config = dict(
    n_layer=13,
    d_model=256,
    n_experts=128,
    experts_per_token=4,
    d_expert=64,
    d_shared_expert=128,
    activation='squared_relu',
    moe_layers=[0, 1, 2, 3, 4, 5, 6, 7, 8, 9, 10, 11, 12],
    router_score='softmax',
    normalize_top_k=True,
    routed_scale=1.0,
    balance_loss=0.0145,
    balance_bias=False,
    init_std_router=0.0113,
    lr_router=0.000645,
    n_head=4,
    n_kv_head=4,
    head_dim=64,
    vocab_size=32000,
    norm='layernorm',
    norm_place='pre',
    norm_eps=1e-06,
    positions='rope',
    rope_base=1000000.0,
    rope_fraction=1.0,
    qk_norm=False,
    attn_scale=0.125,
    tie_embeddings=False,
    parallel_block=False,
    init='normal',
    init_std_qkv=0.0504,
    init_std_o=0.0,
    init_std_up=0.0504,
    init_std_down=0.0,
    optimizer='muon_variant',
    lr=0.00392,
    lr_mult_o=1.67,
    beta1=0.95,
    lr_head=0.00657,
    grad_clip=1.0,
    warmup_steps=200,
    schedule='wsd',
    decay_fraction=0.89,
    decay_shape='linear',
    final_lr_fraction=0.0,
    batch_tokens=[32768, 65536, 98304],
    seq_len=256,
    doc_mask=True,
    z_loss=1e-05,
    train_tokens=376400000,
    steps=6338,
    dataset='wikipedia_en',
)
Below are experts of layer 7 (counted from 0) of a mixture-of-experts language model. Rows are named router (the router's row for the expert), down (a neuron's output weights, with its number) and show model dimensions 0-255. Each number is 128 + 32 x the weight over its row's rms, rounded and kept within 0 to 255.
Before each expert's rows: a language model's description of what the expert responds to; "comes before" lists some tokens at least twice as common just after its tokens as in all text. This comes from a sample of Wikipedia text that the model never trained on. Tokens count by the router's weight.

# expert 36
What it handles: Infinitive to, modals
comes before: " be", " the", " have", " a", " make", " take"
router [112 113  72 168  96 131  96 169 129 128 142  86 116 115  96 172 117 138 153 121 150 163  89 125 177 132 116 113 137 169  94 102 104 103 119 148 117 147  73  66  95 137 104 174 189 174  87 142 104 164 105 150 112 166 105 197 132 114 137 124 120 157 171 115 104 142 103 168 105 106  84 108 154 110  85 192 128 138 113 122  96  72  82 104 166 169 152  84  48 149 152 151 121  95 124 102  66 119 143 114 150 143  82 114  77 131  73 114 142 148 119 156 107 108 144 119 151 145 152 176  71 123 142 134 162 162 108 111 209 139 162 151  70 110  88 151 125 114  95 160 162 125 113 181  70  74 123 123 125 146 158 145 142 188 123 103  89 193 168 133 137  95 166 106 205 147  96 137  68 187  95  93  63 190 164 157 178  91  79 122 123 125 142 100 128 120  98 153 147 164 129 137 190 151 140 157 155 125 128  86 156 137  78 138 171 131 146 133 158 187  92 131 100 156 158 105 149 151 141  87 107 153 125 157  78 113 146 173  93  94 102 140  96  77 152  80 119  91 148 144 101  52 131  97 108 152 140 154  55 155 107 110 146 113 142 140]
down0 [113 139 195 134 137 134 114  91  75 182 175 151 111 151 134 153 165 114 119 127 135 145 101  99 129 145 152 112 192  88  78 127 126 130 109  98 119 129 191 139 108 109 179 158 110 144  87 195 123 109 108 137 146 111 153  90 186 123 138 171 143 113 117 121 127  75 143 137 131 127 115 119  69  74 115 147 106 123 113 147  87 144 153  74 123  79 108  91 162 127 127 118 172 184 113 115  69 115 161 124 152 101 136 136 202  73  99 164 136  66 148  80 157 101 127  94 140  93 200 173 156  87 179 104 162 117  80 140 170 120 127 116  85 174 143 102 124 126  61 170 193 148 197 145 124 160  97  64 145 108 187 163 106 105 124 124 113 133 109 105 166 138 113  50 125 166 198 183 168 144 131 166 156 176  94  83 123 136 125 188 157 121 172 173 114 102 152 184 126 139 131 179 147  85 143  94  84 102 139 185 166 113 113 154 147 153  94  73 110 128 107 169 112 102 116  95  99 139 124  93 127 123 161 138  91  74 107 175 133 110 104 136  79 141 138  99 111 104 164 113 145 115  89 156  68  81  92 154 115  92 106 157 159  97 123  93]
down1 [139 153  92 173 131 194 135 148 135  74 160  60 108 175  93 136 134  96 190 102 129 138 115 128 124 182 126  43  72 154  76 102 126  74  66 186 164 159 161 129  85 141  88 136 175 151  70  94 112 127 119 141 147 129 115 182  85 149 131 118 123 134 149 168  70 148 121 183 123  85 149 109 149  95 161 118 165  95 159 182  90 113 164 131  81  72 165 122  86 185 101 158 148 117 133 134  81  99 129 122 124 113 161  92 158 143 177 173 187 129 125 179  86 126 138  90 146 180 111 120 169 171 139 116 138 159 148 117  77 139 118 136 169 157 157  91 108 169 115  85 127 106 149 137 142  67 207 149 101 129  86  43 105 150 134  82 129 107 166 142 153  78 131 153 113 106 143 136 112  85 128 144 119 220 129 135 145 179 132 123 123 154 102 142 180 134 180 123  94 120 131 122 169 119 116  72  89 124 123 126 109 126 121 113  77 138 124 111  84 100 164 135 186 100 126  85 140 185 149 121  87 149 139  91 137 140 187 146  92 119  75  68 124  69 158 113 100  92 128 130  81 138 139 158 164 143 134  99 132 117 135 112 145 150 164 128]
down2 [151 128  87 151 125  68  70  80 200  64 110 165 111 135 114 130 174 170 133 186 127 161 134 101 100 149 110 154 152 120 168 169 102 187 148 108 114 106 104 114 133  76 135 124 139 154 135 151 130 124 142 134 137 143 116 118 124 113 111 109 123  67 120  88 112 138  80  90 147 182 154  84  68 122  99 153  80 101 134 129 133 104 145 118 153 122 156 164 168 138  82 143 133  90 164 153  91  70 146  97  77  81 149  98 155  92 165 115 149 136 139 102 116 178 120 182 113  89 102 116 171 131 167 135  98 136 125 191 138 108  76 135  86 180 155 141 152 166 123  55 178 176 119  99 106 124 141 147 161 157  99 163 139  56  83  72 144  61 122  97 154 148 145 107  92  60 108 114  63 199 169  79 110 148 121 115 152 145 192 138 104 136 140 167  85  76 106 109 141  44 169 159 157 112 134 135 142 121 113 163 110 144 144 141 148 146 124 123 136 188 122 126 145 155  85 116  88 170 129 146 134  84 110 131  92  87 194  98 133  90 148 127 105 164 107 126 141 175  93 127 155 183 135 136  98 162 128 135 133 176 154 212 187 165 118 120]
down3 [106 104 120  64 132 108 117 149  73 124  96 183 183 102 101 228 170 130 130 147  99 133 126 144 156 116 164  74 140 125 102 126 132  88 171 192 148 106 137  72 161 157 145 178 120 170 125 155 142 134 142 134 150 103 118 135  76 136 109 181  62 147  99 159  90  89  73 132 119 136 125 132 138 141  63  94  86  69  95 137 141 129 164 111 119 140 204 112 103 115 165 181 125 131 137 102 159  99 185  99 152 110  51 121 127 154  94 131 126 147 107 103 104 133 168  90 158 170 128 198 101  90 132 134 128 159 147 110  93 146 119 211 193 110 160 125 145  93 132 133 108 140  81 118 111 110 179 151 127 135 134 109 145 158 110 110 139 174 154 126 103 144 116  99 169 123 106 151 124 132 183 116  95 141 128  84 170 143 124 144 117 118 137 127 113 113 162 106 128 144 107  97 113 228  97  72 159 153 100  74 172  83 138 129  92 190 123 160  70 112 117 115 112 155 154  76 116 137 167  89  49 171 195 139 106  97 103  94  81 143  90 162 164 168 112 134 141  86  87  60  91 134 104 171 128 110 142 145 110 163 124 125  97 155 144 171]
down4 [129  90 146 110 107 163 128 151 166 150 161 129 147 173  92 137 149 102 167  76 103 106 150 116 148 135  96 163 142  96 186 187 101 153 111 166 141 113  78 163 158 132 131 182 122 139  84 161 144 221  91 108 137  90 124 133  48 126 180 111  73 130 139  85 128 111 152 146 102 153  74 171 115 136 140 144 134 133  55 109 182 149 133 186  97 110 155 148 134 104 187 125 112  96 159 125 118 116 148 140  94 143 141  97 172 112 145 145 132 198 145  91 141 112 109 140 144 111 148 121  86 129  77 135  55 131  99 132  76 130 163 146  74 100 122 112  94 115 145 122 149 138  98 191 140 104 115 158 128 125  89 118 107 144 118  56 160 103  75 187 143 121 139 157 142 120 128 149 144 127 109  99 131 180 136 104 200  95  89 109 146 164 129 124 124 100 163 126 159 120  62  99 111 205 122 152 147 165 134  72  92  86 143 170 132 114  66 133  85  72 141 147 164 112 116 148  89 149 123 119 149 135 117 103 150 153 172 167  82  98 108 110 183 140 144  61 173 114 209 144 104  80 126 187 105 162 116 144  86 155 126 152 175  66  91  59]
down5 [109 172 143  94  99 153 176 167 139 108 109 160 104 165  82 150 140 148 123 114 113  94 128  59 149  88 157  67 144 139 199 109 139 135 161 106 164  55 155 120  43 168 151  77 136  84  68 146 123 127 120 154 154 149 130 196  89 129 147 113 133 110 202 139 126 175 108 146  79 107  92 154 159  75 150 152 121 154 113 151 110 158 103 132 170 143 120  93 130 104 123 157 144 127 141 162 143 128 119 155 165 178 122 154  94 141 161 155 134 130  65 120 110 145 130  90 100 141 179 127 114 123 108 163  98 109 151  98  62 163 146 124 144 165 169  78 141 139  87 119 102 118 116 155  72 100 128  86  98 127  97 156 133 110 116 132 152 137 141 189 128 107 114 138 148 126 111 144 107  92  77 133  85 193 138 155 116 127 107 146 121 127  76 168  88 213 100 107 174 164 154 116 190 160 147  86  75 150 170  92 107  93 136 193 176  87 132 130 154 151  75 102  93 142 181 115 119 143  92  91 104 104 152  80  95  99 103  94 170 163 118 100  60 169 115 157 146 128 158 103 168 164  91  94 139 118 122 208  86  66 137 152 140 167 151  75]
down6 [150  96  59 163 121  63 162 208 188 149 137  78 120 139 181 213 122  61 179 111 151 100 122 128 161  91 150 102 113 123 133 112 103 127 159 113 129 122  95 170  99 143  85  72 139 169 124  93 102 112  99 145 154 168 122 141 167  72 103 135 110 133 207 143 124 177 128 114 119 125  94  80 124 146 143 182 117 171  88 122 110 120 135 109 130 145 119  75  52 142 131 107 120 140 107 177 103 126 160 166 144 115  97  97 140 110 184 161 169 114 108 218  87 119 195 150 119 114 182 217 147 166 120 152  66 125 121 124  88 165 109 182 178  82 158 117 132  99 115 102 145  77  57 128 116  63 150 109 133 147 121 133 133 148  95 119 116 136 174 179 137 123 154 193 126 147 143 100 113 108 128 112 120 157 114 168  45 125  87 141 117 121 130 167  93 148 154 180 103 137 110 123 150 130 123 147  66 120  94 131 151 102  90 118 155 144 107 114 119  93 128 107 114 153 126 105 179 153 169 160  77  97 156 185  86 108 136 127 131 161 151 114  74 126  97 144  88 123 155 175 139  98 119  96 130  60 103 102 133 148 172 130 145 110 129 113]
down7 [101 131 154 125 165  97 135 130 187 146 158 168 197  82 124 164 195 158 116 124 108 134  93  99 122 130 203 171 179  70  84 148 146 118 137 114 149 114 164 124 153 167 150 125 107 154 150 114  72 174 178 195 117 150  98 158  65 103 136 100 139 160  29  79 129 108 138 115 110 143 113 134 119 111 173 116 132 102 129 143 103 167 149 138 135 176 104 108 141 152 114  68 124  83  97 133 120 153 182  89 153 156 115 103 156 112 164  94 131 124  84 129 164 158 128  65 125 100 155  81 164 129  79 151 112  69 135 131 101  75 171 161 142 129  98 156 157 195 177 139 142 126  60 192  99  94 104  93 101 195 148  90 134 157 127 176 133 121 109  77 110 181 137 148  95 146 144  59 102 165 123  98  97 102 118 159 116  89 129  67  88  86 129 131 159 142 106 167 144  80  89 176  95 145 183 111 138 146  91 152  91 172 105 121 100 121 172  95 160 129 120  97 130 131 118  79 142 122 138 156 141 102 135 121 142  79 113 129  81 148 114 134 175 114  73 129 162 124 101 105 120 211 102 107  94 128 140 116 130 134 177 140 138 131  90 203]

# expert 16
What it handles: Of-type prepositions
comes before: " the", " his", " a", " this", " their", " these"
router [110  95 126 150 104 122  87 149 148 113  91 155  96 121 113 166 187 127 109  92 135 150 103 161 126  83 151 100 114 137 100  84 162 184 105 144 119  97 161 111 195 164 112 152 108 135  99 150  94 148 128 179 107  94  96  84 134 103 141 161 119 178 166  91  45  77 103 162 156 160  96 155 153 112 158  83  97 168  93 136 165 115 105  85  97  94  75 151 142 102  99 111 142 104 137 159  94  87 157 125 158 122 154 200 104 176  87 109 108  99 181 118 154 102  96 125 170 181 117 163 143 125 125 131 134  58 179 129 105  88 184 104 135 140 102 132 132 155 151 103 153 107 135 112 119 111 132  98  78 143 158 147 162 159 154 171 161  92 157  82 140 206  77 116 151 142  77 144  98 119 158 134  81 153  94  85 159 119 133 139 167 221 160  45 119 111 113 198 115 108 127 143 138  80 135 114 161  91  67 162 154 151 108 138  69 133 124 157 132 106 155 164 180 125  86 185  75 163  99  93 152 103  98 109  80 100  93 139 188 125 130 146  79 124 141 112 131  74  87 153 106 128 175 141 145 121  96 136  79 169 147  88 102 121 111 166]
down0 [119  75 116 185 125 113 103 136 134  86  42  37  84 130 113 133 125  95 107 115 143 108 135  82 112 135  89 135  73  94 126  99  65 148 103 163 177 136 133 110 139 119 123 173 163 167  85 187 134 148  68  89 108 127 162 131 130 157 137 145 185 162 149  96 185  81  91 175 179 109 110 149 133 121  50 115 165 156 109  90 148 143 110 123 106 145 124 152 110 160 199 124  92  60 107 189 110 141 131 167 112 109 139 162 140  99  74  75  91 143 111 142 171 159 107 118 157 139 105 135 136 154 122 117 134 149 142 122 183  98 105 129 170 178 133 129 101  96 169 191 171 150 139  20 120  94 112 144 137 108 148 135 146 155 140 112  80  95 175 163 141 179  83  62 140 151 134 172 141  78 165 135 132 160 150 122 146  63  79  97 133 106 121 136  97 107 125 156 146 128 152 157  70 107 102 154 125 162 129 114 179 139  98 178 138 151 143 107 170 188 139 115 102 121 139  77 108 131  92 124 141  62 103 102 164 137  97 136  88 145 188 113 147 121 142  72 186 152 109 105 149 135 159 182 153 122 173 146 117 119 149 167 114 134 151 107]
down1 [130 112 104 103 188 158 150 157 116  90 166 116 174 101 134 107 112 134 165 138 139 151 107  90 114 141 143  68 114 150 160 137 128 124 124 186 152 154  76  83 162 117  97 111 143 109  98 169 143 164 222 141 103 160  70 131 130 110 148  81 118 166 167 193 160 109 148 219 107 117  78 121 140 152 123 129 133 147 136 171 208 185 104  97 174 105  93 146  75 163 109 148 103 188 187 105 117 158 102  88  93 106 123  83 152 156 149 104 156 141 113  88 144  80  97 131 111 125 150 139  79  99 175 132  95 121 154 171 143 121 169 134 123 178 133  59  79 115  95 117 171 130 104  92 111 123 113 147 125  97 126 122 119 120  86 156 169 115  58 141 158  87 167 106 137 133 124 162 109  74 130 115  93 117 176 157 128 102 172  31 139  82 108 128  82  98 119  91  89 129  87 122 110  77  86 102  88 132 125 122 169 113 111 116  61 170 121 130 172  88 150 114 137 167 105 109 172 121 151 129 122 153 112 158 130 177 115 177 183 164  86 142 144 145 124  89 168 141 195 164 105 153 165 149 120  90 132  57 151 131 176  94 123 132 125 153]
down2 [147 126 104 170 121  92  73  97 150 112 125 115 125 150 174 116  98 108 156 170 149 160 190 112 100 156  68 100 112 113 180 125 168  81 136 112 117 144 134 119 191 156 154 145 173 154 143 127 171  80 147 126 132 120  62 145 132 120 154 112 138 114  98 139 114 124 128 213 164 120 126 136  74 151 178  89 108 127 162  95  94 104 147  63  87 108 162 166 127 143 104 172  94 121 171 183 117 130  83 146 129 139 116  85 170 127 100 178  83 130 100 127 135 152 152 120 114 152 118 132 127  96 134 154 139 184  70 126 125 132  90 213  96 187 150 118  89  85  84 135 163 159  92 165 138 105 133 153 136 132 144 143  91 117 124  43 106 139 165 142  85 146 130  71 140 120 150 134 107 227  98  68 109 161 150 172 165  57 171 158  98 115 154 167 101  79 110  79 157  79 164  78 136  88 190 147  90 126 151 141 172 139 115 115 124 126 113  94 159 148 132 145 136  96 160 161 110 142 103  93 120  91  76 137 105 113 138 192  92  89 122 148  87 174 148 116 128 177  60  99 129 185 111 124  69 146 143 156 121 140 154 176 135  74 107 120]
down3 [132 146 134 156 125 124 157 132 139 118 118 114  62  75 141 120 180 116 139 130  50 119 155  81  84 116 165 166 156 132 140  63  80 165 130 121 124 182 139  99  96  83 108 118  77 127 116 125 134 112  85 104 138 161 154 220  79 120  60  54 130  79 210  85 120 127 130 143 185 160 106 115 111 115 164 145 111 178  87 145 119 108 143 184  95  88 185 136  89 110 111 128 158  81 102  98 102 118 117 158 139 130 138 113 176 137 145 117 130 128 122 139 129 151 154  85 124 173 176 104 147 113 217 119 126  91 147 145 152 168 157 108 120 133 120 185 102 176 151  99 143 146  81 118  87 128 168 141 124 126  92 148 180 167 132  96 153  89 179 171 153 145 126  56 147 117 128  88 172 128  96 137  91 137 137 181 143 107  78 166 154 173 150 107 161 151 138 133 170 182 150  57 168 148 121  99 118 166 158  77 173  97 195  88 140 119 112  96 129 167 190 153 118 107 108 103 118 151 127 100 112 151 147 104 159 164  98  96  82 118 147 139 111 128  73  92  60 135 159 115  70 150 161 120 130 146  82  76 135 141  99 142 146  93 112 109]
down4 [137 161 127 147 111 174 177  92  93 110  41 132 121 155 155 184 144 225 122 115 117 110 145 143 182 149 120 148 108 170 137 146 126  94 129 139 169  81 156 134 118 142 143 117  87 154  47 102  73 118 111 133  74 173 148 106 135 128  71  92 119  94  87 148  88 145 126 219 160 117  78 116 100 202 140 115 107 123 115 138 127  70  76 161 115 126 128 174 191 157 100 112 125  73 167 125 119 114 124 163 158 117  79 133  80 146 126 154 157 113  98  98 126 119 112 132  84 163 109 125 123 142 137 152 113  93 100 142  90 134  89  76 100 160 141 161 140 106 179 110 140 186 101  58 149  57 133 159 163 123 162 107 154 141 129 138 150 163 105 126 101 164  95  94 152 214 129  92 127 127 107  80 147 156  93 148 169 137  96 124 146 109 151 170 171 118  91  79 103  56 158 174  64  97 177 127 154 135 132 215 160 162 120 120 151 136  88 133 152 100  86 129 116 114 100 119 150 129 164 102 125  93 119 104 106 118 138 162 142 148 115 163 120  89 145 151 138  81 182 181 153  91 148 119 118 148 179  74 106 140 108  91 155 150 145 171]
down5 [131 150 156 129 147 159 108 113  96 169 131 185 167 168 139  70 150 117 123 126 126 168 114 144 167 100 108 113 175  79 151  60 104  90 133 157 142 104  92 129 155 122 106 136  90 122 102 151 144 144  82 141 124  98 102 104  55 144 105 191 142 120 128 168 112 181 145 228 124 105 122 121 110 118 141 113 143 132 109 214 131 148 118 182 109 109 103 128 114 146 129 165 102 154 126 132 164 129  92 189 161 138 107  94 150  92 172 146 145 108 106 133 103 110 161 108 150 138 169 109 114 121 141 147 115 116  86 121 127 139 127  62 130 117  95 130 163  63 103 147 120 118 110  95  50 129 147 129 139 137 105 104  91 184 150  90  95  80  83  59 169 108 139 129 183  78 178 112 181 123 121 145 142 161 146 151 162 132 111 107 122 145 193 143 124 127 161 105 152 188 116 107 187 170 143 107 105 133  73 140  88 167 146 107 131  73 174  82 135 132 107 146 153 160 117  99 115  68 128  81  67 104 150 135 122 123 160  93 134 119  32  96 212 126 165  89 186 126 103 183 152 149 165 100 155 133 114 106 104 148 139  38 146 153  91 194]
down6 [150 129  75 153 166 152  96  63 115 174 116 125 124 137 133 121 137 111 159  99 125 161 164 153 118  75  82 134  87 179 143 134  72  94 160 127  99 128 102  89 125 115 153 133 135  94 121  80 171 125 188 117 115 126 163 174 134 158 129 114 112  90  79  63 104 120 130 129 144 147 112 127 104 137 138 158 160 132  99 146 130 131 138 121 127 106 133 150 129 156 132 131  80 110 151 148 128 193  77 136 143 176 148 193 118 174  99 123 143  88 111 119  82 171  83  83 122 186 151 201 118 174 150 171  84 112 115 110 114 173 123 152 194 138 150 138  81 121  89 146 144 166 102  71  94 155 141 175 178  99 174  74 124 128 132 135  72 148 140  81 112 127 111  84 196  53 129 182 158 177 147 182 135 115 124 159 135  82 163  91 162 129 170 155  62 161 161  96 157 177 101 107 145 189 166 102  61 120 133  91 111 162 113 132 128 121 132 142 148 117 125 140 109 137  67 136 144 117 155 128  95 214  94 123 108 186 150  97 121  80 124 132 182 133 181  93 137  56  71 168 108  75 132 131 165 102 133 116 143  77 112  90 135 152 159  89]
down7 [154  84 179 140  99  71  95 146  99 129 150 143 159  80 127 115 126  99 159 131 134 137  89 126 113 161 139 121 181 120 154 119 128 119 105 118 183 125 127  79 121 150 166 135  85 152 123 101 103 154 107 110 162  77  85 108 115 164 162 166 164 152 149 138 132  74 137 118  86 138 110 106  75 130 103 137 120 179 130  77 110 148 106 121 138 193 141  83  81 139 166 165 130 153 172 144 179 143 130 125 162 156  39 108 145  69 146 134 137 159  95 130  74 121 113  93 129 190 102 182 183 143 165 155 132 150 165  90 124 182 171 124 161 226 124  97 134 130 182 165  75 146 109 109 139 108 149 123 180 165 176  85  95 145 126 107 107 174 178 147 142 142 146 196  73 175 149 119  62 122 116  79 128 123 136 164 103 111  67 107 115 144  86 154 122 122 104 152  89  72 178 111 113 110 102 141 102  98 106 127 127 149  51 128 125 164 140 136 115  39 109 139  97 135 145 146 162 155 112  81 158 168 120  67 136  73 127 126 103 147  95 187  90 127 127  78  82 171 142  91 132 103  91 129 109 196 101 110  80 114 150 142 112 158 110 168]

# expert 35
What it handles: Means prepositions and pipes
comes before: " the", " a", " ", " 1", " 2", " 3"
router [135 104 154 139 111 126  74  72 104 119  99 110 156 103 124 113 166 124 124 152 136 141 112  37 155 144 123 150 173 166 182 136 122 172 160 189 143 184 147 123 112 158 110 139 103 123 107 134 182 109 116 108 156 124 138 150 117 222 106 111 133 167 126 189 172  79  74 149 181  94  99  76 100 178 122 200 146 123  85 134 147 111 118 113 150  86 147 108 136 114 185  66  96 126  89 147 134 119 121 135 165 189 142 136 144 151 108 151  86 149 130 103  72 134  91 120 116 129  64 154 100  93 161 127  86  92 117  64 168 155 149 122 120 116 174 145  95 161 122 117 109 182 139 180 103 141 119 177  85 104 125 122 178 165 119  91  95  91 165 122 132 107 215 100  90 133  95 163 110 139 127 107 118 177 133 125 141 146 126  98 174 132 119 180 160  57 176 124 117  77 131 140 140  73 136 128 139 106  81 146 184  88 150 101 121 147 102 134 137  78 116 112 110  91 136 118 217 123  94  78 145 133 153  84 197 132 177  99  81 127 123 155 125  70 148  96 122  66 183 118 118 100 130 152 162 161 111 137 106 123 155 109 156  72  94 141]
down0 [160 134 148 105 177 162 143 165  96 132 126 147 118 147 139 157 124 150 193 138 159 103 141  80 162 120 164 127  94 105 115  99 159 159 126 111  88 189 175 154  94 114 108  94 144 133 165 121 110 131 107 126 153 152 144 131 116  48 146 132 174 119 160  99 124  61 100 117 148 108 111  69 101 129 104 145 146 203 172 121 114 141 127 139 158 143 153  71 102 142 126 133 134 163 116 141 125 101 120 116 125 118  88 149 107 160 125 135 130 128 108 125 148 102 114  87  95 136  96 100 145 185 155  57 132 120 145 115 187 103 107 142 131 124 115 114  56 139 148 146 192  83 144 107 182 133 156 170 176  64 112 147  76 145 156 185 130 132 122 157  91 154 125 119  87 139 138 124 125  41 110 146 106  12  43 104 111 150  87  67 131 128 109  38  73 115  52 167 124 153 120 113 117 150  90 150 150  96  97  80 140 143 153  87 117 153  88 133 121 187 168 142 209 141 137  87 134 102 161 139 137 182 125 173 125 158 120 169 116 200  94 135  76 133 129 195 107 116 136 149 177 116  83 166 160  91 127 132  95 108 107 123 113 170 110 126]
down1 [141 165 119  96 219 121 138 154 134  90  78 131 163 158 156  47 157 122 153 123 106 151 100 149 117 164 140 132 145 130  46 116 109 103 159 116 109  57 165 199 140 105 155 148 170 172 106 176 154 139 119 124 144  64 195 157 124 103 102 146 107 138 134 153 107 157 141 115 200 127 125 136 115 134 140  97 101 185 148 159 161 145 130 117 111 138 112  84 158 148 155 105 119  90 171 140  88 103 149 195 114 156 124 145 128 151 175  75 146 121  98 106 159 136 113 150 104 139 155 155 162 121  96 154 161 139 152 107 146 113 149 125 163 111 130 116  81 110 146 184 162  87 148 184  89 126 106 143  90  88 139  88 155 151  82 115 153 130  87  91 118 132 214 142 185 142 122  75 126 173 170  60 150  85  90 143  86 146 165  70 116 100 146 104  98 116  56 151 127 119 162  81 102 144 117  98 140 154 100 141  87 100 129 154 106 143 123 151 164 114 172 160 141  77 142 166 140 110 128 127 128 167  64 127 109 123 187  97 175 124 107 132 118  95 111  96  97  90 134 127 145  51 134 112  94  67  57  94 142  84 157  97 112 216 128 156]
down2 [ 81 122 137 126 144 143 122 141 102 126 124 126 108 129 136 107 206 143 166 117 128  97  79 131 193 162 106 104 215  68  74 103  69 157 105 138  81 117  94  80 166  94  76 182 130 100 102 151 109 133 145 124 112 123 197 125 151 167 128 123 119 184 140  95 121 153 157 132 121 149 154 187 109 131 139 170 112 112 128 124  78 175 110 144 158 116 135 133  79  83 132 120 124 100 131  89 144  83 125 104  80 196 182 136 134 132  57 119 148 175 209  95 168 135 135 129  49 142 167 154  95 114 180 137 168 109 122 136 142 105 111 151  94  87 168 146 139 132 111 163 144  73 123  55 139  80 142 162 195 145 133  96  97 135 127  74 123 148 151 175 166 126 136  67 125 173 169 179 124 141 148  73 102 120 106 117 135 121 186  99 146  76 121 169 115  50 120 139  88 161 109  95 173 102 190 122 152 113 113  69 134 132 108 119 120 148 135 164 104 127  65 139 152 124  89 105 133 184 126  77 158 114 166 156 121 166 142 145  75 124  77 155 128 150 126 136 134 174 127 170 144 145 149 187 141 127 125 138 123 106 133  82 134  72  97 177]
down3 [131 103 122 151 188 120 139 154 211 146 138 129 132 150 126  95 163  66 163 110 141 112 106 107 124  92 145  84 133  96 126 136 112 125 154 135 103 136  82 115 163  97 109 174 122 180  86 138 114 114 128 120 159 142 133 131 131 100 118  62  76 175  92 135 103  85 136 163 111 123 105 190  66 112 110 115 173 152 152 219 162  41 143 141  93  68 128 143 100 113 120 135  99 146 114 121 103  52 137 136 145  52  98 135 192 105 114  92 103 161 105 109 149 173 110 132 126 144 104 160 113 114 130 156 122  62 112 170 122 138 147 143 120 104 123  61 193 121  77 149 177 100 118 139 217 125 172 150  89 103 152 167 135  79 127 108 149 165 129  93 139 106 151 142 150 126 139 163 126 107 162 145  87 157 205 146 141 116 125  95 138 136 180 149 130 116 140 154 141 157 160 168 166 137 171 175 114 124 150 145 149 136 113 125 123 101  69 162 117 121 102 143 168 139 125 185 146 178 189 133 104  69 207 105 121 111 140 137  95 155  84  72 102 126 113 150 192  92 133  70 117 106 106 168 167 102  69 110  87 154 153 144 133  53  96 137]
down4 [129 197 123  80  87 106 180 178  94  49 162  97 110 162 123 131 160 121  86 140 125 103 141 113 128 134  97  85 119  97 109 165 103 131  93 102 165 143 116 131 144 163 164 153 180  89 129  93 125  87  91 114 111 155  59 112 133 170 100  92 133 184  82 117 120 176 136 122 162 177  69 142 150 147  67 191 113 157 173  90 102 126 108  66 178 164 104 129 112 102 186 160 155 162 112 115 189 166 124 146 176  97 144  83 113 106 143 165 177 133 128 140 109 188 149 110 108 119 183 112 108 138 141 157 123 120 133  92 124 125  54 177 164  93 131 123 140 105 116 167 169 187 128 108  56 123 121 169 165  80 149 129 122 137 150  84  82 141 143 164 131 108  90 126 119 161 144 109 149 124  70 174 138 115 101 117 128 167 137 152  93  78 117 120 124 175 146 155 135 120 106 138 123 183 129 125 106 151 141 103 117  55 165 115 146 129 126 103 106 154 107  70 131  71 199 134  96 167 195  59 147 164 135 177 134 107 134 135 147 152 176 167 162 112 101 112  54  94 159  88 131  81 135 115 104 106 198 115 157 145 110 101  89 123 119 122]
down5 [115  89 124 155 106  97  49 149 103  69 127 113 128 200  98 130 145 135 106 126 113 101 114 145 118 107 126 104 107  79 156 129  94 126 160 179 124 133 127  85 130 127 157 178 131 219 108 179  79 144 174 107 101 172 148 102 160 154 143 137 146 122  90 131 156  79 147 124 160 188  56 121 150 149  92 121  89 127  95  96 102 108 118 167  90 116  97 194 103 181 104 138 107 103  67 175  95 104 131 162 142 113 129 106 186 133 115 162 136 112 127 100 140 147 128 133 152 172  91 159 135 140 165 160 109 110 176 179 134 186 126 108  95 132 158 158 112 144 103  97 171 110 136 129  77  57 117  79 138 179 101 155 155 109 171  96  93  93 126 184 145 106  87 121 164  48 161 157 125 150 174 183 153 157 102 156 149 187 122 111 166 165 131 130 135 161 100 134 140 125  96 128 127  74 124  83 127 151  92  85 110 147  96  94 134 164  75  87 133 105 105 165 100 164 101 138 132 144  54 176 198 160 141  99  95 146 125  57 160 153 177  76 168 103 157 105 102 122 139 137 147  82 134 175 137 114 134 105 182  98 161 106 161 150 173 103]
down6 [107 125 120 164 110  92 169 142 114 143 130 202 118 104 145 171 151 130 100  51 157 134 153  98 155  88 135 136 155 142  93 156  92  99 127 119  86 141 173 121 111 148 172 130 151 157 156  98 140 156  84 197 141 145 121 159 135 142 104 138 135 163 123 127 102 105 121 120 169 133 125 112 165 130 178 118 149 127  98 157  56  49 167 142 122 136  95 118 144  97 133 162 146 131  88 114  58 163 170 103 109 122 145 102 150  95 146 143 147 115  24 134 130 132 135 165  75 123 171 189 130  92 150 123 132 152  74 118 118 146 117 132 197 135 120 185  89 199 104 129 183 149 152 122 162  91 120 212 143 107 102 151 134 150 105 156 125  92 124 151 125 127 140 127 162 166 126 136 121 171  98 131 161 122 138 207 111  94 152 149 182 127 174  93 156  91  95 156 121  80 128  84 122 141 106  66 142  61 128  68 132  83 133  73 209  93 128 145  86 107 156 150 135 100 138 123 150 119  70  91 112 131 178 122 130 102 124 116 115 168 196 111 145  85  81 147  67  87 138 178 124 148 191 123 138  95  82 114 113 125 155 143  60  91 126  64]
down7 [119 161 141 146 133 111  71  85  86 125 113  90 167  98 128  90 166  84 176 137 168  89  61 104  98 145  70 176 193 135 223  85  97 116 153 136 111 143 100 114 103 120 162 140 141 136 150 210 153 100 185 132  79  60 112 143 112 113 128 205 129 161 131 143 117 112 126  59 126 102 121  69 215 125  96 100 150 120 159 114 129 140 158 146 160 121 100  36  90 110 111 166  73 105 187 161 101 182 122 122  68 159 144 134 152 165 130 146 132 145 150 173 140 124 161 141 103 150 149 146  93 150 125  99 133 138 113 146 160 169 116 146  96 144 161 162 128  60 130 108 135 124 149 124  94  72 141 168  72 204 140 111 169 108 171 105 161 124 136 126 131 139 130  67 161 107 124 100 121 100 110 100 173 120 115 165 102 163  94 145  96  95 110 130 128 142  93 161  44 127 159 143 156  87 121 143  97  86 152 106  81  99  93  79 136 113 159 148 176 160 144 141 138 134 133 145 118 104 140 101 114 135 162 138 164 137  71 156  95  71 148 151 139 152 134 196 117 129  84 126  98 121  82 124 188 114 129 110  94 123  82 131 114 157 105 164]